From a checkpoint of a small mixture-of-experts model trained on Wikipedia: 2 picks a token.
Below are experts of layer 10 (counted from 0) of a mixture-of-experts language model. Rows are named router (the router's row for the expert), gate (a neuron's input weights, with its number), up (a neuron's input weights, with its number) and show model dimensions 40-79. Each number is 128 + 24 x the weight over its row's rms, rounded and kept within 0 to 255. Numbers have three digits each.
After each expert's rows: "gets" lists some tokens that make up at least twice as much of what it gets as of all text. This comes from a sample of Wikipedia text that the model never trained on. Tokens count by the router's weight.

# expert 13
router:167163133114099153122120170094118135173101077119172091121137120164150157134194153138188134129108140143141111107167054142
gate0:157106103137172193092100107113116134119058176159099158123132080163131142104134163102140150152100166141117145091136133148
up0:150107163126101080140118122153145115123134127103169114138141159148124084158144116141104142130134069120135083161114120113
gate1:100116180098139110136122133074120159092151173123120125153188095159154110087106115147143115091146112111096138129104104124
up1:101141182115156060104125127091134171108145180129126098173146128141125098104125151115135129118137092116111138138132095147
gate2:128097160181109157088158149138139136124139127118129106088113127144110112152159135129145127144174128129120110139076111156
up2:158110129152167133125124143113126112110141129151138118128107109162124151141100132088161129149130125126141104097114107136
gate3:121114116121101108098170112113082091144130135120121143185119180133120159163103121113180142115116090120183121125119090095
up3:141130122142130133109126110117164155161078110100174142122139106087143171151086148105087129102125105145153130121107115127
gate4:145137144091119129131115114158139131093121141161134216103138170146132145119150109188146148129095143149118158117156114076
up4:123109143137125117102160091134141117119132110084114090105154096143138151115130158125155134121190127105097103159146165148
gate5:149123166102141111130102131131160111122136183143068141118153134094155096097133122155111109139115127118133173148132118172
up5:152114144140171158183128099120116070114129124152134153122184107111164120140117103126119138096154115107119137118141099102
gate6:093133128162179113177105141137163136118117126149118109146131147152128139135140145138088103167122125151168139161126126142
up6:146134102104123129152168122097092117126087109098138159105141115102122160169123120152123144128143155092088169104101151087
gate7:143152085113104132116131091156139097142105131126140137117127096138086119141161131113078172114139139130113131145111151141
up7:138122146125143113178153151175144103093105139114176159146129111111101181116105128133131109137141134071099154141131129194
gate8:162166173112131155159136135081112141139146181066100127112096141122137146101173136136154113112153125143107091056135097089
up8:131109123140171106112189135102140128150152128126131157132116106129110120120103145132146138096161122150151135146129125120
gate9:123094089102136100152167181139091158185092074159118138167111142150136098102125112157123127115122114110140124130101137094
up9:105099132146114119144112113100151099110147146101168089132138137130108141120120170152123155102129134136099129145126119188
gate10:147135164115121097142120098093135122104139123146070134132092115089108130075136092081144111172081132122140135138132112132
up10:151153135160127145120142162182117136145094146166142128104160114179115154220122117138111142112153113119068152111131142105
gate11:083050081127130144091122146106108117141099109113142115084132148116114120129142128112121110149150120097087104164153122103
up11:161172098142102147128154152172161136106164102140126094127137194136147146106083143106119131126107101158131125101103134120
gate12:142106146096121143127119110107096124134116153103118167165118134153117137091176126105171161154150124214092134123154114127
up12:129141090177088144147125113169171148145141119168121119116103143120161149159103113154116128129122122085159122120151165153
gate13:205120139131116104095128094168142128159125135164110158095138093158102126151160142125112132207148155095141161136147110127
up13:141136126136150138120124082107141166183152156167128129126064148137146124119166129138119125120148171154125098120095160141
gate14:142135093082156127139160139141077166109107133118176140110110125072140132177088127120180130148138116102172130135105163095
up14:106154147106145097111136112172053162151127150109127106111115110123147153154092134121156137159152106130153079119144105126
gate15:118088112115132093136106122094122173109148128160114146107132160120063146070128120138144098147101129100106138105146127093
up15:116119103166110181117145095131140100154119096154154158119112137106137132137180119099163105123122133150103084134133141175
gate16:163138116134151110148125139159091117135106139069126127172113128146116151105129138113128170127164142104144112150160109102
up16:129111122151131140176175092111105106164152138097081109141171115116122154112145122126136150113150124101169073117113144152
gate17:125099137081148101143148144120121112110099092138117175163149122145135088130138151129127142115118184134137154132136130071
up17:151118145098152131166117120135100135109170154117099143153081134121137100162157105173171113109111142144101134158146121141
gate18:139137122078156115157142143120139111123144123145091087138120147144126120129130149141112092145150151131105102136141135122
up18:138123167064129138145113146132158078099129120139119116126111128151142125122132155104107092153141156119108099135121114132
gate19:091158140109089104133112058127090116177140121151113147101118118141130126111116135113110154157132096134133139118122148109
up19:108162186113118145143095090149085103150124118137128161087096141176154127087116117088124131144139106101111126113120145085
gate20:123169086135153140099114144127124090116135137134103187114117129104163143129144142117121096144105102110119191135112132070
up20:107109099153141106120141121149105085139150134126110173127112105121125123149140140108107093129135140105092125134108133089
gate21:072132137107120121167097094144142168138137126126105156087120105107144160130082158111158124147145143121133151077117169105
up21:107124152119119144153105134150111144147150132104095121088146133093164152119116107158174156138120117131109163114108137102
gate22:094143125119193114112152103128128138076155137106126146144122108108148099144114152113099130125116115107149169134144130118
up22:113126119106147129131143152065073169061143125165093095131082134150099135124112108173112098142119127085168144124116150077
gate23:101103104120093096096109140126130160129137153094104131166108149127129145173125146114150132169130101165132143146091149111
up23:143153138115139081096106158155111129133132153094154131140128153136140148164139122091179147156170120143120171122138127105
gate24:135150127157174129132124096119133131134155123136086125103137172102145104164112114105115144111118147146090175154151157100
up24:182084115126140145107134163124121173159129115153118123132135121192171071088139076122103137101136125162101154178127109096
gate25:133135140193140162150113159148130142130154108139090161106147136098153129116115157139147164150168154117131103144131166093
up25:102131110099164101136147109135159091100091140115187080138103129158123126148104146143099108138106097136126134114150174195
gate26:172128132119124173138120162122088109099092092119136132108099151131107163184170149117170125122184129125113129130109125113
up26:101120166149141089102142111108152131156127174113118096152118078141149128116148089140067122107093111141145142179152095149
gate27:130145124134152102125149104124172119090135153171117159115117148150125085147123099107144130157157133122150125121152148106
up27:139163108146155123097191109110167153169162148088151169138104114117071110096080117157159123134117087144066122152129125123
gate28:142110062099098108125152116108096179127111103156148146123106150137140162155110109156106162137121077132140127148106123128
up28:131098140115123141125117154125113102130143153102111113141117114142149132140119141133098106089147115139142106127121146156
gate29:143136137149132116132117162150098110113123132146109170118142141097151157094151116154118082116115092120145149154086111080
up29:156128140127105140103123119121132151099129161100141154131148115136104104110147100165178140114082108153168136177107142083
gets: ".", "\n\n", ").", "s.", " The", "\"."

# expert 12
router:110100154155097104147119147174165106153152110117116144139137150119141144140101098117141129123118112105101153098153107107
gate0:098131136124137107115116143136133100152102124125093140197129136142176102143082148137081156107158105135122124120135125101
up0:185123162129164170119152141109122172129154157124131111083138077118081155123136109125174129158089115105142110128152158141
gate1:136096162105122117133112099130125140126134138148078098113097140118107125106105153135109112128147127134087149134103082088
up1:079131111091164141117156091130115114155125115141158133139128122162111135156084120150145130155101133069142105066145128110
gate2:069065171084129172187103131163182147112094149166136151120155104113148170141142131117162118115133144143125138116146079113
up2:127157108108127102082109099128098079180104141106136085128138129133123134137075168110131159083109137103157097131134133102
gate3:096158127111102099135095116156104107137126086106138086139138119100099138093094160086153110098090127162108126096119139130
up3:110074123166115123089160155104124149116121134119149126126075118077113119156148086101148144146147113136083142106108147160
gate4:113111153147135159108117108131137127145185135136147138130138101084095129089132105118139136135109168106141130131131122133
up4:105132145155138134177165096117140130112106107121121123128151141133138135139169131151104127116149163127134140112144117127
gate5:151146147118121093127076077111111152107142118149130118092087130145164128123187155118092123123065144133136137160146152094
up5:127108100133105154190146121154116108141130091131107097167151120134094128158117093157139140126146092123153116116145090140
gate6:131093127086141154109159107147153080143147127141132130137144111126153141158146125095143137143116089114106067094138119091
up6:088104106151126147040108161154109121139133149131119144087099106165107111105095146158136135152186139154103105166167117156
gate7:111150149107133096135134120143144122129180143129111139134131157114176131129084165124190133136170164094157157085094119104
up7:164096154095115155147137115151087136149135148086113159105151153149166133148123142119160117142103141135180139104186119152
gate8:126149128140137087084168112129147135160096127160137171098134145137166134130151121118085143122142124138146131094105142107
up8:123146094097116164100106122125121087147102144135149143091116149095181068083183061104136118128138128137142126130155141133
gate9:105093157117060103108130130142123130131125169145103126119154123148109112158159131124070127189109170105120138128156155137
up9:127095118166135097159148135087112099108120111118131121125175121149162134103098143122134115090165114137095163186083098102
gate10:138129174173121133160102153134159124152131077126120115124166129149120147078158112100135130108075187149115158110131151129
up10:113124132126130154114088164125116070167124113110115122154108109145102162123146160089173166125116156127112146141145134153
gate11:085128149126149091130122139152110116184095140132111169132147120129122109195107116156120165138138117085114152106122069117
up11:124154114143128129126130134076126148105121131108102077136154100172103151094112094118162098169133118155151111128139149112
gate12:109125119153127140086145070111142115166162141133093130117129127113161137166156150118111177145102138110143108127109107098
up12:120109133086135124130172159127043110140111163128098143135136085140131075157155129114119081159145116143126180126093116124
gate13:139163129081092123102104108108165167149109089158165141132163099104112132128087116150133101141123141099157119096152143123
up13:119133111158148125125139110094144105126134178140097164098145126170122157120119127117133101110127120140100140134150134119
gate14:117151117131114114091122139115126149143104125133089104113078122144110167101134113148108113116097167107058154124114093125
up14:137152126128150126142107113132120128119137148150108122104099159110097126156097133163129137126149138166139104098101115142
gate15:116116135155136112109157099122085124108135160138174079112168119135131150078119135121074111060089142110145114127120071091
up15:137128145106114115110113133092126114134111115171160088101130172076134081178103101149111125161145145125122124144124153131
gate16:144139135154155131116107156098146116130143100166155127127120164171148151195156133107101107108117141091092136138124118114
up16:177117143127151129167144110146105108116124152161142177138121085106157127102145162143124101175156145136128125137158123150
gate17:165109157125111122139112086111160150133136127128137131111130139107116120096124165164109142090139167130119152121160135154
up17:124098106114153108141094128147126143150152139142130101171109116146122168117138136125155123154118143117142114140084105095
gate18:136154121111111155149094147119110135083128169166147152157152079107134119159138176150144129138125156147098115132094128128
up18:138127138146112157113160097140126158122136132087138086098082172125114156121133150159113127121132108079161086190150151092
gate19:113136143129133105168154124125143164100098161140108122121124098101142107165139166095141119142116123152110125169107123154
up19:125083142143115138141114133121141155151162093126115112130138088177153093112095151152117089138131161109141129114114165128
gate20:150125141133130109145148083122131124141128108102154155091159144146124114153126107123124137124139167119117126117186111109
up20:127106093107118115098090201146165105118119138137094141161113136101083124126148092125150093148130120185134149131111144138
gate21:106126114164152121159081133102126120117146130124094118142144138134143124159127100148128136130117137145152156153099122115
up21:128131139123143159073113101114150116160155077151146112154144144126122120123117111128153124129119124147094086139099108077
gate22:138097133133129134124111104132104172163131129143140166130087143104146132132088109145154114108149135156141138128083142144
up22:121134121115117126127081108116101137161133101147120136111131153147114128121098115124149061127153123176131151101144137143
gate23:159140168142064115132115078178114085119178126094123146091130149131111116118169144124102117131112156166118150118138127122
up23:081160177124119097113095142100164144150099093084164122131144124161100113142107140093124108142130137123120124119117094119
gate24:113102134144107136161112138112106135164113154140165105081152133157140178134149129108136120101104136190136100106149143131
up24:131103092113115140102121133129096099125110144129109181123137149134156161154152098118096124103115165122145129135142145111
gate25:154073125153126108167090147117096126162150144139121109090127158139123138114112136141103166100102131091110168143141110115
up25:181142080118146115110128088131107097111141148116139161140140153159121136183125132111113121140132092128143134100134084130
gate26:159153123148125152122132083078119098128093126129143132138103117118127177176122128104155131123148128135085081145124108121
up26:158148130144105138117144088079109096116108115129137143149119119109151156188126147081108117152132140127091086133124113107
gate27:136125158070152141117156176103105145121135112112114127127136112116147143121067193143085120159110132077131172155133154111
up27:155120109111153150113187104140163142131132115147123155122097104117176095097133106101128129100140165100091129083142131166
gate28:144124128109136115107118122123107128114156141159112126133120163140123147127134114113106140127160187134116094138158122121
up28:110124113156109133126125143088143123125114150141154125129139084129143111128079202134159111153126103104135086117097136154
gate29:098132082139125124155081140155147124131112109127071144151155120130140160128151111158137154109140126196124136160163105163
up29:125141172145134149068155110144142152125108170149187095122119147136162120083098170085118124168080135096137138112105139115
gets: "1", "2", ", ", "- ", " in ", "10"

# expert 1
router:145141148163074167097134154137133134099172108135134095161087123170131133130146143139131126139147123098120105082175108150
gate0:120156113141169154141189129160110141130135109143102142140142115102096123134120122128132122129081169140077130145115108142
up0:133120109153128164160153100137135149113102095154162139157122116051150115095080077134167142113067146135114118133131111073
gate1:099158165123114149114150111109116097132128119151146164129175125115105144117117124128176160143082148082128119149122074146
up1:139107168135109118122139123148147117166146122159157119113090139139144125124149131142132152140117138085124127142129126166
gate2:105123142114124064088179107106118115122175084155168113136144092132119123105105155096127150156188098138132128114154156140
up2:141111126104105100100148104102122154155135111120136154120111115143144122118140148114101140095189104158136157119166138158
gate3:132150126088119118122139100137137092106100190187095145123125135129135125105158121124135181116156120128134125143189144143
up3:053106134094162126202112139139138125122115082129084100159117117140123111109127105124111097105099138134126153097098080136
gate4:085111118114126075117109121143179116147090121134089107114128133128169192156123130077122089157133134128123128111153161114
up4:170146124107107176115151158150182136116126129124119149191121106166130106094137143140150138124141073120108178123114165131
gate5:129119135140094122156127091013141130129116120108115178114097129162096125144135107153124142110116103166096140166085128101
up5:135114147134077124191123111094154134165127113129098128124131078107130099100118139134104072153149151120097147102139126128
gate6:177117122131138117133173101078184126124174084121121134108162134134178123135121115170138141119112120130099112161123093095
up6:150123163083125155161087139139142120118168142123134092132126143101129110134104108089111121155120128133143128092133152141
gate7:083187106150119146131158153116146094154208125120070132118146130092150104159116094141107182126100175143115115138158101151
up7:168121118116139105166115097173111093124146088161134129172125132116102120154155104126116181120157144114139140123109124141
gate8:135078126111115123069181099154125173091139108136172166126158120130074137105086173149125113172112073139124134100122090136
up8:126158145128101094171099082116130118174107138121085101114132146162137147135120112109124171088114126128157097122111134113
gate9:123090149121130133096125124122092168126118126125109084165130135135121119126114099122087154097090138115150128191129164123
up9:143137097123108120149141152143104085142129099109101113117129109121105099127130154114161150147109124093127151111162100134
gate10:144160095166142088110098122113116131086138146146168160174142110080118149114148095077143174084160146088085150103133088107
up10:156122118141136159089125135123147113128141144110158100116101153080096128133159174094099150144169134104094126101117111114
gate11:113137114128143136142124113101170126137103144094087094117156153117128094123140141116135080134111133108106116131105087116
up11:139124121100109142136128109128176153133115155073100104113139136098122129114106152126142057167137154158095111152127099163
gate12:101097098114126122092156112101129112072121169135130131171169142127134131130178159127107146155144142094094108137146097162
up12:098136134109140102164120131104150127118146112112070129133153143111104085125139100149138092090174105172100144125132134123
gate13:117113096118185132137111121156143126085163171128111150157126142124137156120096126165104125091125097107154086150096085113
up13:109128142116100075145133140099129151112131124101082110104159106117085158142133112111134178164136143154130203119136168121
gate14:149111145158131082111155071114133114137143159127117090143127113173106082160147152105116110123118187116138104109146180151
up14:167142126121160137107061117136112161143143113117085086135085107121150124088185098142115123114099122124143132099120127099
gate15:186128111141106176129106148139117097152099116088125115108157126095124160140140094179100151146093121168126134127125108164
up15:103135137117113101122162114118141153117126125123129142125114110099101113109136143150121130142163140132112095149106142129
gate16:152128128135151105124112163098113129095146155156129198104149142108145151129089121092108143123126147111103148151134127142
up16:161135132144156127105123134092131148109158124155131184107144132106117105144099152126118124131124136111114135155147111126
gate17:140097092170147134103083118168094108132073130153126122144157120090138147160119095121169115118133112148136130113096157077
up17:128123125100120101113075163140124154088139099117108116129148125183114170138088116100151152128147118083150168086109134118
gate18:147150111132077108104154129122109094129127142119145153126131142104165122145132134091073112119119118113159168128121141108
up18:168154111114094062123112112084124132106121082126128116111159152126136134110133167149097087132120096131125143129098152158
gate19:132133137153119146150136128090125130078131132113144105137123124076119137103131127107114121145100102135095140189160118165
up19:119143097137093098128103135103132109122142167093136104150078114121142133114127097135125137144101080120192120107125149097
gate20:076112142190096102128117160152149130115156112102137095147104109139144108139157159140147112169190158101129156140123145144
up20:156132169114113122121110144129155131132149129129087083127162116140139130107162131122138093158153124121148123127159169142
gate21:139135134079112081158077101119110137105132150147085146126173131133144135045122099162116147121162144154140130159162129135
up21:167143109093121151158152121105101172169122129129140103173115093140137134133161141128122126102146113147126114074105174110
gate22:160187109128142138124115142110131114088121117097160108135161134125097173114101144096120132113178151103158157123149110102
up22:110108156117061167127141125130127098142110157129150107119123078101154123153138117125123133155101125144135092097115114139
gate23:163061138133138127115120103106157147153133120155107081116113113107106116139144096099149104154115095096103108129119132142
up23:138097113134099119138118091137152133125130088164139113126121108112121095124148136171111143147144138068104115120185150112
gate24:089139138130123157128138104145095143121130082133124119153129131109121123088190077093111134124114175090087156139135145080
up24:125101138121106134115114090097141092131131113093159108130094112126113170137084159140163172117080123163149128095162140136
gate25:138128114145148118106128122131099091099123161145101169121158147121191145085101081152091128133165153156154176134098149178
up25:152149127130113144106137156149164157144120127134153090097106127101092097169113185116152136133107116114098088123160078104
gate26:113089133113125096162126109101132123096160100131127100114168124153163149115141082121084149126081124076126140152117118195
up26:095179128100085108138137141127116120117091134082165118087096134165130157129095151178114144123147139124098084103105121114
gate27:127138124161115170150114137148124129128128127174093108130121130142127150076090129109084127113105109101106163122154114127
up27:143177124180123147139122115137168160140146113146099133127165123170128164146077137087130112116131124100117152146128134149
gate28:090101146110169168085111147171116170126161125136120192126111114119182106159133141112108154119118149118118144117144132140
up28:124127098145115128164141103133140108105166087117139106116102124153126133127140163078153137118128095133137103139114086098
gate29:131105111136145111157162143111111088110124179145142140139151101090093095122109143167127109141105111145114129114214119123
up29:123132093122200121168153107095155123109141140153171116142134122080107084099106188133136119140139070123123124176179087149
gets: " (", " | ", " ", ", ", "'s", " ="

# expert 5
router:148137126158116113159118131170117163191112119168101155101086093102107121092097121084103120105108171104110108140163122100
gate0:125134155132142078147126088127142169174136176128138114071133112139149165135123092099127121155115104167101119120144088144
up0:135086135109089153118116158112126138134109119133081092110103167128151114064133109112131099127135142154121126119134154129
gate1:089136111163112119146165146146165118150162070134142088130154148132091098105145127118162130112127144148141157143155092168
up1:094110099166153129142148145111098070156149084151132139121150111101154126116094125118122155118142110158144129103137127119
gate2:119119104125152139154117151122133133135147128134119116098122136122146154152149130097146108182095091119086150151143151150
up2:111167146203135154101139092140111119137147133134129112138127118123116151128132148098133134160132078122130139148096154141
gate3:093125136170148104164101101119164163174108109125147112134095118135126082109140129130094110163114137128121149138115162146
up3:162147102090148138143085198118134109107159160159111081094120160125090129119111107143121167155173126136154159110143107170
gate4:089152163172143084144132086138135165131142129134136149133117147104133117083144140112132133150129116106076117116110111138
up4:122119154146102100134155145115131125129136085118126127101174127126200156173106182154093149116139105127167178126130115164
gate5:111136138132154163105082155090136115087118162145081127132103141121075129123086094142133150145108128133113118139161106140
up5:153121088166120151155115138105102132153167158155168156148162213137108116133109129097127153166130135117149134144094124152
gate6:181087127159089130146120151128126127122164104080111089143124150079106187088143143090142110114101143143095111165126081113
up6:121122154134086088100159118109144125109120131168096139125126117117145133103133118123118114135156117128136110146134150090
gate7:116130143154127116122092154136123126121140113173174146103131131102139147120123093139105130125124124134096164093114083121
up7:129116178150109126128068172146088100151143076150139131143123102144120170103138055095122150095119117124127174125094103106
gate8:120119126136136130104156176128126134104133122156141140136151164128201142116164153140094144132116145138145098155165129124
up8:132119115122126125111148177135096127105111106158112123124150161133170119076140142116114121145097136151125128119201115139
gate9:098103126096111096164140101145123117133166110197116127106123140107136177089105096119132122162195085150117096145156107081
up9:156155157125151116113130139124177112112083138114168105133108159187126148140134137128172121085087145098148148139086134138
gate10:143138141131164123082133104146155105128195145143103139131118143096131117080164173143186096105158121150088104140098123119
up10:163090132119108129156148120134115120101144130151081124148085142086167094116151135136156112141106133123028108107125111133
gate11:094150149077148101139113136155168097145097120116095169146134126133119150132131178127116125084084157150126182083129119095
up11:128106118116161105169112080159127112165084117166133106162153114113137125152120132110105124116118141087099113130120159143
gate12:155115134129167138118133115151124107125136150122142120079106114120142090155119161110171122122146105131142156134166113115
up12:163160184075131108128112137141100099145139175104102164107137100133138129149107179130137143144100106121116172134159083129
gate13:153183175109121151147196136105130168154085145113156162154112138109124117128129099089141107096131128127134085116103147106
up13:117146143132136124161063114113178093133159146130135131104159078146111096121146134131195138089163131124129154148117117150
gate14:103168120131098128136116139122118098080150113126137090159150135141103084156116147109098128104098151143124142117133105059
up14:128180128133103112155118140146127148094139128107104090100146138180159130166174165104078134105158119143139171146145109125
gate15:149110157117122146121163128113133162135141124076103144121107138099155104117109137119128110133094131175115148179137163145
up15:133115117149150120119157103116110112093119138107154102117099103120106139107120139177133134154184149104113105071153098123
gate16:125094117113147140093114161138151158149138123183124160132118118139122161091145143137116095131142168150105133129146128102
up16:083106128133123128158131126136100137129130135108145109137180161108135140144098126187114108137140115170116164127126122148
gate17:115109126110121141119146161093103135099108145178106156160184151108129101108111107146107140179145126113142119156134133109
up17:142084125125117137129156128113109133082099101134172140096214146114129123133137169146119158165175139103147134161143096122
gate18:107135137098135110116111161131149112126107140137108109093124127161149159113105116080108114183139132118111139148104129134
up18:098145161144121161105089191132093133139104148126141135161112092086129209154142119124121152151107181132112111131105147086
gate19:141086157138112117118090151110169143129106131141137137105125157152096136120159133123111156144151159144159123116130123124
up19:127155118117148129110105119107119124134077135134118139118115112148121129145151111138137132098141138124160122113131136108
gate20:143134120103104119118171108154102147110128130185120145110099143170100118099143154107123124078109109116158102120127122121
up20:150151117108116131130173136114074154144144102109090127137147123123142159124085124119130174111146124105122093165089170180
gate21:130098093101124114117138107103150102142134125136156115140136146155101132136085140151074105181126144144139154126121126097
up21:118119129129151148122140141155074118107125124150154198135147134114140135130120130105162126156075084150140165108126112177
gate22:119131117115141142120141135128098089132126089106113142114134113100166124132121170119139150175161153139161129158146127150
up22:118116163124109101117132164135109197124120179170152089115123124107096137143126131159075109120130133128116116114131104101
gate23:113139131110144100124117126149129127133124170068156098099142115158092120120072148161100109076151120112074128139106123138
up23:159100140142081133144141073155121148143141143113130141188105096138135119098128122150100130087123161136087146155089121120
gate24:110120157097154131179101092124067113134126130160165124128136155128107123099075126125163115101094149125123116096130144131
up24:155094135144116127100119148132128084123144140154117175098155110115126106143106097119141144130153101114113113199117094127
gate25:153130106149125126108148124126104101135121130135125125156122119103136111089123127125122084093106084104124120143175141149
up25:157135140130127118090173099123114107091131119085119099149151113121109149144150127154107123107098090125115117129174164140
gate26:111144073142126084155095142102135091126144108144122142116161152107146136111079117108137124129142122133174138139143100133
up26:120157062147142134153100154087171138144059145131139086116097127115102153147130160120139154160105130167160075073154124112
gate27:140153166112109158145158174122146155103135112135120119126176109163124126154104146148155134129109142162133167144083068160
up27:096127095130146125128109136147100110146160129131101113154115101093132123078136090148115095136140112163162095132126187092
gate28:149161111147125129154156111116128120102142080156135149161116143065131130118150137100117106108116072111143178130103125100
up28:092118117108171123154115114092132154119121155145106118091119097143137106122183122165086114127086127133152135112125118089
gate29:146124114145096100158131096127170142119149100132143133163159123113103151112116150094150111176103149139171145141108108130
up29:131147115113105144142133101141150130108137140138088127130111116106131104096113160117111155123106126142125136114111116129
gets: "2", "1", "| ", "-", "3", "f"

# expert 11
router:122154126114105154126137095164093133115100133170114125138167104115182136126135139124140125156162168131133153126146138115
gate0:137126101111154106133162163135109143098125140086133135091161154087142159118098115123122142114110132107148132151112141145
up0:152128133153075127115110120119166156101143127135142154124064154141116088178159120188125138139173133155089146129143100101
gate1:078163145166130127140110140126150150110127084135118148133147115152147143177101118105141096112112129108130160105100104146
up1:094176144167135149143119118146158121123155073124116167127179131152138145173113099102117100153104152152115155115094132129
gate2:109163113123106114156125139120111110136137115099134111152141116153076158151136133102169160154141160133103157122116109121
up2:123074151150166091120168112125150130156115145105140170140143138114167079147123109166134135102135096138153102142146138161
gate3:143120134108141119105129116140130139101177081118140171103155124110160107146151151153140126129127157120122126116123117087
up3:114159115142120132116068094133128129109134064127150183100153134120161132118189155148111136109134142175136138141140121128
gate4:123118185120083125105121130108118118129111054106177161178156145133110142034082101085118162100147138074138126125133119157
up4:156142102141165144149099139108135127112111181137115108093101132135136099170175139152138099170103120105113154145098155132
gate5:131129162138112102132109151126124152131161087120158153133116137136134110149120162178100157094140156130157123145138120149
up5:133145165139146150134108100111133121120096124123169161160151144104093164073099123114140116155163132118113153127128119110
gate6:120150140108140146135154106114119150151098103133112098112141113106163124125154129085093106144160148163136165129126103111
up6:138142104112127134120156143081149161169084100123139101147142118137162150116168125114133118133177125150136147141107103133
gate7:130155124153107115125131140149141130163154146104134136139090081138137144150126126127116126113077122114140142121130076109
up7:162114116120136161146152124133070094138132127127125107158128130126129187136130130113132136128147133066114117094124162138
gate8:125080155133136140116176118184095113134136104148170129131152123109142104142111112109125180121163092105096132130136132172
up8:103090127143146141101136088158124120091081138119146148175132145138094098132153101185117170122112159146136101128118150069
gate9:120135171098101165153131097133102109152118143143141152115100140161150131130125142161117175115121144072138130145105117084
up9:110103087116142130140118095104132115156128145075114152120133157159137092172118151104147141105136133073130138145148154111
gate10:171103161128122142129105126121127131138094121103161148111138116133093108146127111122152122147137140128112131138144103152
up10:161104136132084098153117125094151136173096120117090106149103083082132092119126135089116121148147094101155111162145127119
gate11:135108092098103113149102130148132126131153088165110125068096134116109131106116131119093084121151082143109143104184125124
up11:141109132123085116142136186154111135129134156131144141126121110128130137126118175126117143111143097127105190191162115138
gate12:087141086131144157098119164104175099097160133114109169135124155129157126138155186153110124118170135108131121103119139136
up12:143107153106134113136124115115083159138150140130161118108106129108085174125136094099112112126108118125108161120124104108
gate13:158141119147131143152112097135126159128158138093114115152148120118105145139112133104135163154100154118121133140160164102
up13:133148160136144157134107145183125181116110141109135129100102153165177102128098150108109101110121131139117105142142163164
gate14:146145130132151148122157083128117116158156089124085138126128129161100093086119111105179136142130113105120141106104114117
up14:158112091123118137113106168124144120143116125157151151154093135145118055116146121177094142105134162134095123143162161128
gate15:136166140155184126130148090122131138059102148138109130170179107122136143118139110133125094137117129120143127138140133098
up15:086106187144124125129147095108117150168112063132145143144110140119105086125152101155158164131136136119156077139111099133
gate16:124093108153151156176149146152092129093138114133161137094132125124140135107127131156102168109092130131158163156151141112
up16:091153113145149139175167140100107129083107130134135124118144084120128147131120163112142163149117121106147190122130123148
gate17:101098156092142104127120109116124167089111119112155129141137143137123103113154162144135106113148135111085112142107106101
up17:112120179084167117116114118119140128127115115128168135155168133139110101100141146179146103107121100116135138140079124109
gate18:135121110122115132080119117110111154161145106172134176133123144142122156165142105106152114102186103129151162155150147114
up18:173117119149138139139098085109104141122137147145139147137110113118111122106123146157120149128105108148121131098099118132
gate19:106158129144124091130156135120124123111140109098118105171129117122091136165116113146139149179144138135145086123126148112
up19:091120135137164056112129194110110097090103105115134093165136137095145098142118117134107157132142155132124091143092161109
gate20:086114106171086121111130118142115136116171092146131120129128117143128127139132116116149108153105121149131114132102128093
up20:166139136087172127158145158126151139124084109111123136137152136122130130114112140105120147113146139120123159137145109126
gate21:144129121106104171187122106131131141094130130125161126114139112142124137095098128118160135150150126156149115143077106118
up21:110115101120130122159147134094111059166131122149114111144135134149153114115155101106104148113150195095136183152170115082
gate22:146157157083112154158108131121132146173127153150104107145132123082123116142137106103131149152148140114162126082118106126
up22:128099126142193138127157145142103151148130127151178163117111145153139073150107110134133150129137118137102109139112105177
gate23:161090104125142118152141122116131133097117113067102134133164157138164067118098093110149122128136168156133150126131161072
up23:104144153120138136104147148132103160128107121118133116119105138145163173149114104137108131098121089127140142087127114111
gate24:100158106139157184116160109111137108120121139133148093109127112158148136143105118126124146116125096124180070191129164158
up24:180127169172130125137122147106139124147150127116158148104141087168082120115105140109145140117112112125142143133094162164
gate25:094118147110151091097149134101109081132184080126121129136115088143147134116123108110128126157144135114170154152173142145
up25:152137150174090185099169150128103101149131131140157174120091100123132143098140155122090166161136104124140101128134125128
gate26:148106154115146128131096089125147126128136111118145099164113142141158129108128125117146075139095133177114137094102097141
up26:156146123116131156060130153149122102145150140130158183136102122123120151110164114189141088101142127147139144116128165133
gate27:104157117115105098110159113149108125130127108110165141127140069082132134144080096151106131160124078102113136121113122086
up27:085125115171105102117174172121141133119137155094169113168105105104140142132096096127090085140158099112100157112118135093
gate28:124181137131127122147131167098149131134133087120114119145146131128119104106148120102155057151174119123134130145145143136
up28:114169117149145124142127128118131116083119128157117159160123174118157126145156102145148119099135127127132137118094096177
gate29:136118103104108112137106151133124099096110107125167126151123150087104183122114136141116146110110136101135119150126139166
up29:093132114123124148116127130114119123143134143108116104117175106144091156132080119092141141106139103100143148113126126144
gets: " of", " and", " for", " to", " of the", " with"